config.toml
warmup_steps = 311
decay_fraction = 0.742
doc_mask = true
Below are experts of layer 8 (counted from 0) of a mixture-of-experts language model. Rows are named router (the router's row for the expert), up (a neuron's input weights, with its number), down (a neuron's output weights, with its number) and show model dimensions 0-255. Each number is 50 + 10 x the weight over its row's rms, rounded and kept within 0 to 99.
Before each expert's rows: a language model's description of what the expert responds to; "gets" lists some tokens that make up at least twice as much of what it gets as of all text. This comes from a sample of Wikipedia text that the model never trained on. Tokens count by the router's weight.

# expert 15
It responds to: Infobox and table labels. Field labels and header cells in infoboxes, election and squad tables, such as Website, Location, Preceded by, DF, Registered electors.
gets: " ", "- ", "0 ", "% ", ") ", "by"
router:41 47 33 46 52 36 51 42 63 56 65 56 56 58 36 54 55 67 70 56 54 67 69 61 59 37 43 51 65 49 38 39 49 43 54 45 56 68 47 31 51 55 54 60 52 57 27 39 59 57 59 48 57 61 41 47 54 40 48 51 47 47 42 62 48 42 50 37 52 52 45 27 42 37 32 55 68 47 49 60 47 56 54 46 57 54 57 37 57 60 63 48 37 42 39 57 48 45 42 50 57 65 34 34 59 38 57 49 66 67 61 38 49 22 56 63 41 62 41 68 72 56 56 45 61 43 54 62 49 40 34 42 45 47 37 46 61 36 47 61 55 41 52 45 56 67 68 43 59 56 63 51 51 44 46 53 57 45 28 49 56 55 45 56 55 57 52 58 44 38 45 56 52 69 39 37 50 60 46 37 44 52 45 36 37 53 37 43 44 50 68 47 52 41 69 45 56 49 29 60 59 31 47 37 53 66 39 53 58 39 43 44 48 35 42 35 58 43 58 57 48 52 57 56 43 50 46 52 48 37 42 56 48 38 50 65 39 49 50 47 66 56 72 45 58 46 49 86 40 49 63 57 52 43 45 56
up1:61 65 45 55 45 60 56 79 56 30 33 43 36 48 38 42 65 31 49 42 48 55 54 49 46 37 40 61 40 36 63 42 39 44 46 53 45 31 58 58 46 45 65 56 35 46 57 45 74 53 45 53 48 43 61 47 50 58 40 65 52 70 43 55 53 48 65 50 50 35 45 48 57 65 51 58 42 34 45 57 47 39 48 46 56 47 60 51 52 53 52 48 55 46 49 36 60 58 48 48 62 61 45 52 38 46 36 68 40 39 48 37 49 34 43 54 58 42 40 53 42 47 44 36 49 47 58 56 42 57 51 58 59 57 60 41 47 37 44 56 45 44 54 45 41 43 34 48 77 65 57 45 50 63 52 60 54 38 49 64 42 38 55 54 70 28 47 43 66 47 51 66 41 54 35 45 60 55 34 52 28 51 65 44 59 57 44 30 53 55 57 58 42 60 23 39 59 66 43 61 39 49 46 27 58 52 44 52 48 33 44 60 61 57 46 60 59 45 35 46 60 67 63 50 54 57 41 46 65 37 57 37 44 50 64 40 66 49 48 55 47 70 50 59 37 70 49 68 52 54 62 37 55 43 39 38
down1:50 58 62 54 65 50 46 41 69 58 46 53 55 58 44 45 57 62 35 55 33 65 54 52 47 34 57 39 36 56 42 31 42 40 32 62 33 62 61 57 58 58 39 63 46 40 67 70 56 41 45 59 41 60 61 60 46 54 49 64 40 41 50 45 42 61 49 56 49 37 65 36 28 51 50 60 44 68 51 72 31 53 55 49 44 39 57 39 48 45 50 57 62 46 54 40 52 64 43 61 34 61 62 54 40 50 51 41 60 51 55 70 54 43 60 42 47 51 51 51 41 46 52 39 43 51 31 57 40 56 56 49 70 67 40 35 57 49 56 54 49 37 50 43 56 43 58 42 61 52 66 46 45 35 44 41 56 56 47 53 31 46 50 61 61 40 42 50 21 39 55 46 58 48 59 40 50 45 50 59 59 49 53 59 48 66 53 38 54 37 38 37 48 38 31 45 73 59 47 64 56 43 46 42 45 53 59 55 55 53 37 44 53 44 52 46 34 39 29 74 65 63 62 49 52 51 48 61 45 63 50 49 61 52 58 49 43 53 35 43 25 38 58 41 37 53 58 32 38 47 55 76 60 46 43 54

# expert 11
It responds to: Possessed nouns and determiners. Nouns and determiners after his/her/their in biographies and music articles, such as debut, album, wife, song, the.
gets: "his ", "s ", "her ", "a ", "-", "and "
router:39 59 54 42 41 35 43 48 57 46 73 32 58 49 61 60 61 53 49 46 42 60 40 60 55 46 46 40 46 56 60 51 62 39 33 51 56 66 63 55 48 59 24 53 63 34 68 64 53 56 53 54 51 54 51 68 46 48 54 66 48 50 52 40 53 59 61 51 43 39 62 51 55 58 39 69 59 48 46 54 68 45 38 36 35 52 53 44 19 42 44 53 49 38 62 46 59 31 66 39 39 42 65 59 56 41 45 49 46 52 61 51 44 41 57 42 58 58 62 55 39 43 60 45 39 39 50 47 31 70 65 38 50 68 59 67 53 39 45 34 54 50 47 42 28 44 46 66 31 47 47 60 52 47 49 47 34 59 52 48 44 46 46 63 65 53 48 40 51 54 62 61 33 49 58 38 48 59 34 50 57 49 24 39 48 43 41 34 55 57 56 67 28 63 40 70 49 42 39 37 53 55 40 51 61 32 52 55 39 56 62 65 55 39 48 68 59 49 45 49 49 39 66 58 43 39 57 50 38 49 42 52 51 41 52 56 48 47 64 65 44 41 44 44 60 43 48 35 58 48 41 52 41 49 64 64
up2:37 58 61 49 51 50 53 51 47 45 54 34 52 59 28 49 56 53 45 61 31 55 37 48 37 51 44 54 60 51 50 46 47 67 43 39 41 39 47 49 52 45 60 49 38 61 41 46 47 45 60 58 49 39 42 47 39 50 37 64 51 50 55 60 45 41 57 57 75 53 61 35 43 48 65 62 47 75 39 33 58 43 50 40 61 30 56 56 51 55 47 41 70 42 45 50 57 53 58 36 31 37 49 44 59 37 61 36 42 59 47 45 46 38 37 50 45 47 48 51 56 51 41 55 44 61 51 53 54 41 49 65 46 42 52 28 40 48 47 39 56 34 40 48 54 52 63 48 55 45 29 72 48 50 57 51 47 59 50 62 51 53 59 58 49 59 50 77 46 54 58 22 37 51 44 47 52 60 59 37 49 54 38 56 58 35 32 37 71 55 45 45 52 58 70 61 64 36 75 46 37 56 62 40 55 64 50 51 34 61 49 36 31 45 49 53 70 20 43 62 49 52 57 49 55 42 59 58 64 52 47 56 49 50 35 42 35 42 47 51 49 48 40 34 45 45 67 55 58 42 68 59 72 49 67 56
down2:52 51 60 48 49 63 53 59 44 56 49 55 48 52 61 49 34 64 44 63 58 56 39 42 54 62 55 65 50 46 56 55 54 46 51 48 43 51 45 50 40 44 44 36 50 33 55 99 64 62 63 46 39 55 43 48 31 55 57 55 39 51 59 52 55 43 49 55 38 50 44 53 45 68 51 59 57 57 37 55 55 37 56 50 53 55 38 41 46 41 51 38 52 51 66 65 43 69 29 45 33 52 69 74 49 51 50 37 49 34 40 53 34 58 48 55 43 46 42 46 50 43 31 55 46 52 51 44 56 41 42 33 52 41 37 47 66 61 43 39 65 58 46 48 54 53 48 47 36 40 41 43 54 60 51 48 48 53 39 44 52 33 27 33 54 53 44 45 64 50 51 72 54 53 56 52 48 50 62 29 38 55 57 43 48 53 41 28 47 53 44 41 36 57 45 38 41 62 56 52 41 55 43 63 50 39 61 39 44 48 45 51 48 31 52 52 65 47 70 56 57 54 43 56 52 46 67 67 55 52 68 72 53 53 52 42 46 52 65 50 45 43 54 61 49 56 53 14 47 46 54 66 55 57 46 55

# expert 23
It responds to: Biography subjects and verbs. Pronouns he/she, and, who, and was right after a person's name in biographies, such as was born, He was, who served.
gets: "and ", "was ", "he ", "He ", "is ", "who "
router:43 31 53 69 55 61 42 48 46 46 55 63 48 44 49 58 65 67 68 36 54 52 30 55 52 42 61 57 44 63 57 59 51 64 35 51 58 30 50 52 30 34 63 63 43 32 30 50 60 43 50 70 45 50 58 35 43 71 37 31 57 32 39 41 49 60 55 35 49 53 42 56 65 56 54 55 50 46 45 27 64 40 63 36 46 37 38 53 50 48 41 58 43 32 54 50 46 45 50 47 35 50 49 57 44 37 42 49 53 54 56 39 37 49 57 37 40 53 53 57 32 46 67 58 52 50 46 52 56 70 55 49 69 50 73 62 43 47 53 51 47 57 43 42 60 47 72 64 41 62 32 69 46 56 56 46 44 68 41 54 42 38 42 45 58 56 56 46 39 72 51 42 39 35 67 36 45 53 52 44 65 47 43 58 41 51 64 54 52 41 54 59 43 45 72 37 48 49 64 39 46 63 40 55 48 62 46 46 60 54 66 54 44 57 54 46 56 39 44 56 46 39 54 41 52 44 52 63 51 60 62 38 30 44 43 61 35 57 40 64 52 53 55 45 60 36 45 57 47 62 46 50 59 65 62 51
up0:37 47 49 43 51 42 45 79 58 51 51 39 53 41 40 43 42 49 51 55 45 61 37 46 15 42 42 51 59 35 50 25 50 57 53 57 43 46 55 36 41 48 56 43 53 45 40 32 48 31 48 45 47 49 61 53 46 54 44 51 58 58 49 67 28 66 46 51 49 68 43 56 50 52 56 36 53 29 55 39 49 54 51 68 63 70 48 63 72 51 40 30 56 56 48 59 61 62 52 45 70 45 57 37 46 53 54 52 37 57 51 58 71 59 55 49 31 49 49 50 45 46 61 56 54 39 60 53 39 66 53 56 41 46 63 40 48 61 41 47 56 64 49 56 57 45 54 57 39 47 57 53 54 49 33 37 56 38 55 62 69 43 47 45 54 47 53 49 42 39 56 44 60 51 53 53 54 41 67 40 48 59 50 42 41 41 60 52 56 64 45 48 28 38 52 46 56 45 44 50 46 36 70 58 33 57 45 34 55 46 61 43 44 46 58 62 47 36 62 64 45 53 74 56 57 57 65 35 51 47 38 34 44 57 42 45 28 52 46 55 38 41 54 54 69 52 52 69 62 62 37 80 57 40 59 45
down0:51 45 50 50 57 48 61 72 38 58 53 44 47 52 55 66 55 45 43 53 50 43 61 44 37 54 60 44 61 62 55 44 68 63 61 56 56 50 55 49 52 62 52 55 49 43 49 33 68 50 46 52 33 42 53 41 54 53 31 62 60 47 47 61 38 56 58 54 44 54 72 71 61 25 54 58 50 51 44 39 48 30 52 43 45 63 45 50 47 38 47 47 59 54 32 51 61 42 56 41 44 56 41 58 45 65 49 57 48 42 43 63 57 56 63 73 35 57 41 62 52 45 59 51 49 32 40 41 67 55 53 48 52 56 69 54 45 40 45 48 43 47 54 25 42 43 46 40 44 40 45 35 61 59 61 44 51 38 43 49 42 31 35 30 44 55 42 50 39 56 45 55 35 58 51 47 40 40 38 63 46 69 36 38 58 41 25 44 52 49 49 49 32 51 49 49 47 38 47 38 33 64 65 49 63 47 46 50 50 44 51 64 58 40 55 74 65 48 59 54 22 52 40 48 56 54 70 46 35 58 45 53 55 43 47 42 29 49 73 57 60 50 68 52 66 66 38 43 68 53 48 55 53 63 54 64

# expert 10
It responds to: Prepositions. Prepositions following a noun or verb and introducing a phrase, such as of, in, to, at, for, from.
gets: "of ", "in ", "to ", "for ", "by ", "on "
router:49 46 49 60 45 57 58 50 49 47 56 42 52 36 47 56 46 26 72 56 56 61 56 51 46 63 61 39 35 50 48 48 47 45 54 30 42 54 76 48 45 64 37 40 36 40 49 53 52 38 52 52 61 47 42 48 45 43 57 51 36 60 65 51 26 40 62 33 41 58 64 50 50 71 40 55 35 50 33 30 44 29 39 55 57 44 50 63 59 61 52 65 51 50 39 39 47 58 56 35 50 48 56 44 52 73 59 51 39 67 54 42 42 34 55 58 60 39 36 51 47 63 39 56 31 35 59 55 47 41 44 67 54 54 77 77 51 64 52 41 32 42 48 43 48 49 50 51 65 50 50 42 51 58 52 62 38 43 43 47 41 58 45 46 51 40 44 53 52 65 68 56 49 38 64 65 61 52 41 61 43 75 46 38 61 59 58 43 56 47 62 47 53 51 46 35 56 58 52 59 33 55 55 48 47 38 45 43 45 48 47 51 67 51 45 48 46 55 53 50 52 51 40 47 45 43 56 68 47 47 55 60 34 67 48 40 75 55 41 60 34 38 43 51 69 58 48 45 58 67 49 35 53 71 50 57
up0:53 33 58 40 64 57 47 51 64 50 55 50 32 48 55 43 43 49 50 49 47 39 57 49 40 56 53 52 52 59 41 58 50 35 11 63 49 40 44 58 37 39 57 88 45 58 73 53 40 59 47 46 38 43 69 55 66 65 44 56 55 34 36 41 69 59 51 53 53 56 37 55 47 51 47 53 53 44 50 44 59 59 46 37 43 56 40 48 55 44 49 52 60 28 59 53 48 51 40 48 41 46 56 60 46 47 56 37 34 45 42 41 38 57 39 30 47 58 56 44 49 55 43 45 62 49 51 54 61 60 59 55 38 53 45 52 55 47 47 51 66 58 51 38 45 40 52 65 41 36 73 52 54 44 66 46 56 57 51 48 55 35 37 45 40 53 52 33 50 44 47 51 62 37 44 62 50 43 43 58 59 31 50 75 39 38 47 58 40 61 47 47 64 40 55 56 39 61 48 48 56 44 28 68 55 52 49 51 57 51 37 42 47 42 57 36 45 55 47 46 56 30 38 75 50 34 68 53 57 51 52 51 53 59 38 57 49 29 56 53 75 67 54 35 32 46 57 61 46 53 48 40 37 36 69 51
down0:38 42 67 42 51 56 49 29 54 49 56 69 49 45 51 51 48 60 36 37 67 44 51 48 55 54 46 59 41 55 55 51 60 52 42 41 73 57 49 57 28 32 52 71 50 64 58 57 55 59 56 48 62 48 56 36 60 46 42 53 46 47 50 32 71 52 44 43 54 45 37 46 45 31 57 46 61 40 52 73 57 47 62 50 25 49 68 46 63 42 71 60 46 31 60 64 44 56 38 51 33 64 51 54 52 49 62 57 45 38 60 55 49 60 39 40 44 55 63 43 48 61 55 57 56 48 42 43 28 68 54 47 49 36 55 45 58 48 49 60 44 52 41 47 45 47 43 62 52 50 68 47 47 52 55 34 41 36 37 52 43 34 45 52 59 59 39 52 39 41 49 52 49 40 44 38 56 47 47 51 74 54 51 56 43 47 45 48 46 40 42 50 46 49 49 48 35 62 46 64 52 45 36 45 66 59 40 48 61 65 52 58 60 42 42 60 55 63 69 72 48 41 67 64 46 38 41 54 51 43 46 34 51 68 54 40 40 60 52 62 68 47 48 46 34 30 36 73 40 55 53 37 46 24 63 59

# expert 7
It responds to: Sentence-ending punctuation. Periods, quotation marks, apostrophes, closing parentheses and semicolons ending sentences or quotes, including the possessive or contraction apostrophe in King's, they've.
gets: ". ", ".", "'", "\"", ",", ")"
router:48 41 54 50 42 61 65 44 47 37 51 40 60 60 58 43 49 44 50 40 46 46 27 58 39 42 43 60 47 51 62 49 44 45 53 50 47 40 50 58 58 53 67 36 72 51 47 52 50 59 46 52 45 43 42 46 52 50 40 55 57 36 56 47 64 42 43 49 36 48 51 36 42 55 53 26 37 74 66 54 67 52 40 63 38 55 64 32 53 56 46 59 48 60 51 42 75 56 49 53 51 46 50 48 36 55 34 62 48 42 51 52 70 44 52 38 47 40 41 33 68 51 47 47 47 44 56 45 45 67 55 55 56 59 52 30 34 62 67 40 60 68 59 42 64 50 41 39 48 51 58 46 50 51 59 59 54 44 62 67 46 43 81 49 57 57 49 60 53 62 67 46 34 54 42 54 60 36 69 49 49 63 51 49 44 68 63 45 50 40 35 32 44 56 34 44 53 39 50 40 55 60 53 59 55 41 48 60 35 68 55 58 41 60 65 41 50 58 36 52 70 43 47 55 48 74 50 65 60 39 58 33 57 53 54 38 61 49 31 36 56 58 58 60 36 52 57 45 48 51 48 44 53 24 46 28
up3:52 55 58 67 45 52 44 57 44 46 45 59 36 48 36 50 40 34 37 45 74 46 52 40 60 44 63 34 59 42 36 42 50 23 31 46 43 40 47 63 56 53 55 58 44 51 35 44 61 57 45 33 36 43 51 66 57 35 38 44 54 45 42 42 45 41 51 55 39 50 67 48 52 47 51 56 67 58 72 55 60 44 57 42 46 51 68 38 38 53 48 44 60 46 37 60 52 39 48 37 45 56 56 46 74 69 48 55 38 49 45 50 55 53 52 53 47 53 40 46 35 55 46 39 28 41 39 73 62 67 60 73 70 54 50 52 54 55 53 69 54 41 48 61 43 50 71 43 55 31 31 60 43 57 38 35 56 50 36 37 45 61 63 50 50 61 60 61 46 45 40 60 62 49 60 46 66 33 54 67 53 52 53 63 55 46 46 67 37 63 45 66 50 39 49 54 49 54 54 49 60 47 59 65 34 53 38 57 58 45 46 48 52 44 47 47 38 52 57 40 46 44 67 47 51 65 43 45 33 47 61 22 53 53 39 50 53 60 32 47 66 63 43 52 60 42 60 46 42 43 63 61 45 47 55 41
down3:45 64 50 51 42 53 38 58 52 49 59 53 40 54 68 33 40 59 51 71 53 46 51 51 56 44 29 55 46 51 36 56 59 45 62 64 68 65 59 43 63 47 46 43 51 44 62 66 68 48 54 49 58 59 56 50 52 46 85 51 51 64 32 42 43 46 57 43 62 32 48 50 47 41 67 68 44 58 35 35 51 53 50 62 44 55 28 57 53 45 44 67 46 63 58 49 40 37 37 51 54 49 62 30 50 48 50 33 46 33 58 52 46 49 68 59 57 67 51 45 75 43 52 52 60 48 39 38 49 58 37 30 54 53 46 64 27 51 47 50 33 41 42 62 39 66 59 55 42 34 63 49 54 39 54 44 62 45 62 48 41 60 35 47 51 41 47 43 47 59 61 70 56 53 39 61 46 51 53 53 56 48 39 44 53 55 54 34 45 58 43 51 49 58 37 52 49 51 43 59 47 56 65 54 56 40 58 50 44 40 38 52 52 45 40 60 52 46 59 48 51 37 52 60 67 28 49 45 45 61 44 61 44 49 46 53 46 50 62 39 21 38 56 46 53 43 66 52 69 20 52 51 35 48 39 41

# expert 1
It responds to: Dates, years, list dashes. Year-prefix pieces and month names in dates, plus line-starting dashes in infobox lists and score en dashes, such as 201, September, 5–3.
gets: "- ", "–", "201", "| ", "200", "202"
router:46 67 40 46 39 62 48 41 64 40 57 42 39 39 40 49 49 53 45 65 64 50 65 25 59 37 47 38 33 51 57 48 39 50 46 49 51 46 45 48 57 54 49 49 51 39 45 41 49 45 62 54 55 53 65 56 53 55 76 45 43 50 53 46 54 50 30 60 38 45 44 40 73 46 56 55 44 68 40 58 59 65 64 54 47 37 48 69 49 45 57 29 60 66 57 71 43 44 69 43 63 51 40 62 45 40 36 38 63 46 41 45 71 25 52 51 47 53 51 52 40 46 42 49 56 46 54 41 52 45 40 47 48 38 45 37 49 33 49 68 57 51 58 55 61 52 54 58 23 45 52 50 48 52 59 53 69 53 42 44 36 48 57 46 48 55 51 56 69 74 40 55 59 73 55 42 37 40 50 39 40 34 43 28 58 49 53 43 65 60 71 50 59 43 41 33 65 42 49 47 49 35 56 55 54 46 53 53 49 53 49 58 63 63 37 44 51 42 43 52 31 61 46 52 36 70 52 58 61 47 57 66 51 36 51 48 53 41 36 70 54 52 44 43 49 54 55 64 44 48 48 50 74 64 66 47
up1:46 26 40 65 69 30 52 47 54 59 65 50 62 62 50 57 67 64 60 56 53 39 57 48 50 62 38 52 53 51 56 38 45 54 53 51 32 82 51 55 70 52 39 66 51 62 49 38 58 53 45 42 40 41 36 62 59 32 48 44 57 62 49 51 52 59 58 54 57 30 54 53 56 37 46 58 55 33 37 47 51 37 47 60 55 46 68 48 43 37 52 41 40 45 48 63 49 57 50 43 48 51 43 38 33 43 48 56 38 52 54 32 49 50 46 65 47 52 61 41 40 51 47 52 55 55 47 46 34 63 51 68 42 57 33 51 50 55 43 41 58 36 61 51 56 67 41 59 40 56 42 42 27 68 42 58 48 36 55 47 64 59 53 37 57 71 51 41 59 42 45 46 60 48 66 46 63 63 57 65 55 46 40 66 28 42 47 40 58 68 50 32 46 57 56 45 60 57 28 50 44 50 55 53 57 37 53 55 35 54 34 24 59 34 58 49 46 74 56 44 61 59 43 53 39 39 44 49 42 46 63 43 45 61 60 46 51 70 54 50 47 34 30 58 58 44 49 57 52 53 67 50 44 46 46 54
down1:57 74 50 39 60 50 63 65 51 47 45 25 61 43 41 33 64 54 57 59 38 45 34 34 43 54 68 77 53 37 58 58 50 50 42 49 53 38 43 37 53 45 51 40 49 70 37 51 35 60 44 49 45 50 62 40 69 48 38 35 46 45 55 59 48 56 60 58 54 59 43 45 39 33 62 35 46 58 54 60 64 58 33 42 58 64 64 37 31 61 55 53 55 53 45 35 52 67 67 32 54 65 48 52 39 49 45 45 51 59 46 50 64 52 51 60 54 34 62 49 48 39 39 43 29 48 57 52 41 66 56 47 66 51 47 57 60 38 44 51 58 51 42 37 52 29 47 49 50 39 53 28 50 33 44 64 60 37 56 46 47 48 45 63 66 54 63 55 38 44 45 57 48 61 49 54 49 61 31 59 49 54 46 51 42 45 43 46 78 59 60 46 67 43 57 30 58 35 48 72 43 61 48 56 58 50 53 35 27 52 44 60 61 62 65 46 43 45 51 59 52 49 58 52 60 63 38 42 60 52 53 62 39 39 53 32 49 62 48 58 45 34 51 55 62 50 51 48 56 63 52 42 49 44 46 45

# expert 4
It responds to: Definite articles, determiners. Mostly the and The after prepositions, plus this, that, these, which and its opening a noun phrase.
gets: "the ", "The ", "that ", "this ", "= ", "This "
router:58 51 45 62 46 60 60 55 33 44 72 52 45 59 34 51 60 72 56 68 35 37 57 61 46 56 57 52 50 70 58 60 55 47 41 52 54 61 46 51 36 42 71 53 33 38 62 58 39 47 54 43 46 57 46 52 53 52 46 54 44 49 42 52 37 56 37 51 46 40 67 40 41 61 49 42 52 50 34 58 44 24 41 46 57 52 49 54 55 58 31 64 36 53 68 32 41 48 58 66 56 51 38 59 45 45 54 41 43 40 40 72 54 34 55 35 59 46 49 35 60 46 50 43 53 49 39 56 50 55 25 46 59 50 54 46 54 59 29 60 40 53 35 60 47 47 38 37 39 52 43 44 48 53 60 35 55 62 47 34 52 42 36 42 59 64 45 38 32 67 64 33 53 64 47 48 68 58 49 63 51 39 49 61 55 57 49 48 43 44 52 61 56 58 29 62 51 52 38 45 48 67 52 66 59 41 57 56 39 42 55 47 51 63 31 60 45 53 59 53 53 49 40 37 46 45 71 56 55 50 43 45 62 47 64 52 44 43 38 69 37 49 40 74 54 37 42 31 45 51 54 39 58 74 52 48
up2:38 64 66 46 45 50 65 44 69 48 61 45 65 29 32 50 34 46 40 58 41 27 47 44 57 44 61 44 49 48 49 57 33 46 56 54 19 63 31 58 80 55 38 63 44 47 53 47 76 42 48 52 39 61 53 52 54 54 53 46 48 40 81 39 48 42 36 56 53 52 42 35 56 40 52 55 64 63 50 56 60 52 58 54 52 49 32 53 51 32 64 62 52 53 54 49 40 50 48 36 52 64 47 50 44 57 45 42 39 51 51 54 68 51 59 46 41 52 56 51 63 63 50 50 53 52 57 50 65 58 57 62 47 60 54 44 57 60 49 47 47 33 64 40 54 49 62 53 65 43 58 47 53 49 51 55 49 48 52 64 45 50 48 46 52 42 53 62 49 49 43 52 52 31 20 40 51 48 48 42 46 44 30 60 48 35 46 33 58 51 59 56 39 49 59 34 53 44 70 45 43 50 43 42 37 46 41 52 59 48 59 41 42 44 51 52 56 43 23 33 59 47 57 50 26 31 50 73 47 51 42 44 40 53 63 55 53 53 32 67 30 40 66 44 62 54 39 48 49 60 47 53 63 48 62 53
down2:46 63 57 61 26 45 57 60 48 49 53 34 49 58 56 45 58 72 26 53 54 60 57 55 45 46 51 37 44 56 33 42 56 54 59 54 59 29 40 44 48 51 48 49 39 41 37 59 42 53 60 56 59 53 38 40 47 59 57 65 48 55 31 50 63 52 67 49 45 55 42 55 42 44 41 46 43 43 48 48 35 41 53 36 52 51 52 54 64 55 36 50 47 50 48 20 73 73 32 62 64 62 67 52 65 51 54 61 52 49 50 53 47 50 49 52 56 38 68 50 36 65 45 45 69 41 51 45 60 40 50 49 71 44 49 69 63 26 47 33 44 55 38 61 42 53 45 64 43 37 62 44 17 52 45 59 58 35 55 44 48 63 44 57 51 67 31 66 43 48 48 49 66 63 58 40 40 63 43 55 53 43 36 54 55 53 41 43 39 57 46 40 60 61 55 55 57 37 36 47 63 51 52 47 44 52 44 38 62 51 52 52 49 68 57 46 53 42 68 62 52 52 52 49 48 55 57 36 61 60 57 58 46 55 52 62 54 48 42 52 59 43 40 46 38 40 42 13 55 51 44 45 43 58 51 44

# expert 3
It responds to: Verbs after subjects. Main verbs and auxiliaries that carry a clause forward, often in sports and statistics prose, such as has, played, won, earned, with.
gets: "was ", "with ", "has ", "had ", "is ", "have "
router:48 40 47 55 52 37 56 64 58 58 49 58 56 40 54 65 47 45 51 40 45 55 55 61 39 55 44 52 34 41 45 44 43 39 43 36 56 54 62 41 53 54 55 47 45 52 41 48 38 55 55 58 56 46 56 57 51 56 59 65 41 68 58 39 54 48 72 20 53 55 50 60 42 48 51 40 51 22 36 60 40 44 53 53 53 54 59 45 48 54 57 62 58 47 39 49 50 53 49 39 54 50 57 50 36 64 63 44 54 55 61 49 38 17 45 47 37 57 43 63 40 62 48 60 29 49 44 59 43 42 66 42 49 53 41 71 47 41 38 54 48 53 61 54 53 47 69 46 51 58 50 39 46 69 52 62 46 39 31 50 50 52 42 58 69 43 46 44 51 49 48 60 54 39 68 60 54 56 33 45 42 56 40 36 38 51 64 39 39 68 56 45 56 44 58 33 68 46 49 66 27 50 46 42 45 42 77 47 59 41 38 54 73 50 35 45 36 44 59 46 57 57 55 55 45 50 39 50 56 38 65 66 40 72 67 31 69 46 50 57 48 40 38 42 50 57 64 59 34 68 40 40 42 59 47 70
up3:57 59 52 44 45 50 43 50 56 50 49 59 36 47 56 42 46 51 61 39 36 46 49 53 37 46 59 50 53 40 47 57 46 33 46 52 40 54 46 47 48 67 41 39 48 47 41 50 62 63 46 44 55 57 57 46 47 52 34 52 53 56 61 69 80 50 61 48 51 35 56 81 43 49 53 50 59 53 54 34 46 66 45 54 51 55 47 56 30 61 45 52 23 51 69 50 46 46 41 54 58 54 52 45 36 29 62 67 69 40 46 38 59 74 48 48 32 52 34 56 45 63 45 50 57 43 54 47 64 51 40 70 28 50 40 33 46 67 46 53 48 46 55 55 52 44 32 45 60 56 56 77 56 70 54 51 61 67 40 59 52 46 58 50 56 41 47 61 40 47 49 41 55 52 68 52 42 46 44 70 36 51 44 60 44 49 48 59 57 41 24 55 48 54 30 45 43 41 53 69 42 35 52 54 48 45 68 50 62 52 49 51 48 52 67 67 40 28 51 52 47 49 50 58 67 56 43 50 46 57 52 46 52 37 43 63 43 51 50 43 68 43 40 73 35 47 32 47 52 51 74 44 50 41 38 47
down3:47 45 79 25 58 56 54 49 52 58 54 45 54 50 48 51 44 56 38 41 52 46 44 45 48 45 52 45 26 58 51 50 48 41 46 56 45 61 38 46 47 62 58 52 34 61 39 60 52 42 42 38 34 50 43 49 68 67 45 60 56 58 25 57 42 49 76 50 44 53 50 56 51 64 48 46 54 44 66 65 49 57 54 45 49 47 45 46 44 62 46 59 53 53 38 36 47 41 65 52 67 39 51 59 43 53 61 47 57 35 59 61 51 37 39 42 52 66 43 59 73 51 50 48 53 52 69 43 62 47 42 52 49 51 46 58 54 66 49 41 64 42 62 52 55 49 34 44 48 34 66 50 63 50 60 55 53 41 39 51 50 45 61 46 44 50 48 33 48 56 57 55 66 45 41 44 55 36 53 73 65 69 52 42 37 55 47 44 47 53 48 50 61 47 39 46 63 36 34 49 49 50 45 23 44 45 61 45 39 53 41 40 56 39 36 54 45 51 27 45 47 45 21 49 38 58 32 61 45 48 32 42 59 43 46 62 55 63 58 62 28 68 53 63 80 61 62 28 50 60 56 58 41 56 49 48

# expert 5
It responds to: Negation, adverbs, line breaks. Line breaks ending list or table rows, plus negation, degree words and prefixes before adjectives, such as not, also, most, un-, dis-.
gets: "\n", "not ", "also ", "be ", "more ", "un"
router:49 54 49 36 51 25 49 57 43 55 45 56 39 44 52 54 62 49 58 50 54 49 44 51 35 57 41 34 47 69 47 30 48 50 37 52 32 45 55 40 48 48 45 64 51 58 34 50 37 28 49 33 51 61 57 52 54 65 56 67 58 40 56 38 54 50 65 49 57 55 55 51 43 47 48 60 53 67 52 43 63 49 61 43 57 50 70 44 35 54 45 67 44 60 63 32 39 55 51 51 59 53 48 54 61 49 49 44 48 51 56 44 47 50 40 35 51 51 55 67 37 47 53 61 44 41 48 52 53 46 53 65 39 68 36 31 49 56 31 40 56 63 60 58 59 36 59 58 43 60 37 47 57 59 55 46 34 61 41 74 52 41 42 46 53 39 55 48 45 40 65 62 50 30 49 75 41 38 56 62 55 47 67 57 34 50 43 36 55 61 22 50 67 62 43 58 48 35 53 50 44 48 55 60 61 75 73 50 48 68 64 50 42 57 45 69 45 50 29 72 48 40 54 47 53 31 44 38 49 34 53 51 53 56 62 41 52 36 47 58 54 58 60 46 53 48 58 56 34 49 42 52 51 35 49 28
up0:46 67 52 47 54 41 53 66 57 34 65 42 57 38 46 65 48 55 54 60 38 42 42 43 61 36 50 56 39 42 54 50 52 52 55 49 43 42 63 62 43 53 55 43 55 56 43 46 50 80 48 45 69 46 61 53 44 54 48 57 49 63 57 47 53 52 46 45 44 34 44 43 28 49 51 50 57 50 53 44 66 39 73 54 55 62 44 62 52 63 45 51 48 53 49 49 37 52 70 55 67 44 46 36 49 45 73 59 51 48 67 56 62 49 54 59 29 58 42 44 45 56 58 46 44 52 39 37 54 64 49 59 26 64 59 49 27 55 35 34 65 42 59 56 57 60 63 32 52 68 41 42 50 56 28 58 57 57 64 41 58 57 55 50 52 37 61 45 41 39 39 40 47 50 49 65 56 63 55 35 40 50 44 55 47 61 49 52 31 40 51 58 59 72 46 64 49 39 40 70 46 33 60 66 72 51 56 36 70 47 47 46 43 51 40 34 58 61 59 41 59 51 51 51 39 68 55 53 55 36 41 56 54 42 29 54 32 58 57 50 52 44 39 60 52 45 48 56 51 57 47 71 39 68 32 45
down0:50 61 49 53 47 52 59 43 46 66 37 36 44 52 65 36 49 63 48 36 43 60 55 54 52 51 43 53 69 63 53 43 40 45 42 49 49 49 35 46 51 51 49 43 58 52 62 25 56 49 51 45 45 34 63 54 47 47 56 58 56 64 21 53 54 53 67 56 69 57 64 49 50 61 48 39 38 47 46 59 47 58 54 38 55 51 49 52 41 67 61 53 44 58 55 55 46 54 46 41 37 55 52 69 67 43 38 49 62 43 48 33 54 48 38 46 52 41 48 58 48 37 63 42 27 49 38 58 37 45 24 50 57 54 76 44 52 59 52 53 37 52 41 54 62 39 47 65 58 44 47 54 35 51 42 48 51 52 74 49 52 55 65 45 53 37 40 82 51 60 41 39 45 65 41 46 46 41 41 43 48 47 26 41 54 36 50 49 49 55 72 33 47 38 54 53 44 55 46 69 29 62 51 51 42 45 66 71 45 61 65 64 49 36 56 58 47 55 40 20 52 54 42 51 61 45 69 41 36 68 43 60 36 42 51 51 61 45 48 55 45 54 56 41 40 63 44 62 50 52 58 44 42 59 37 61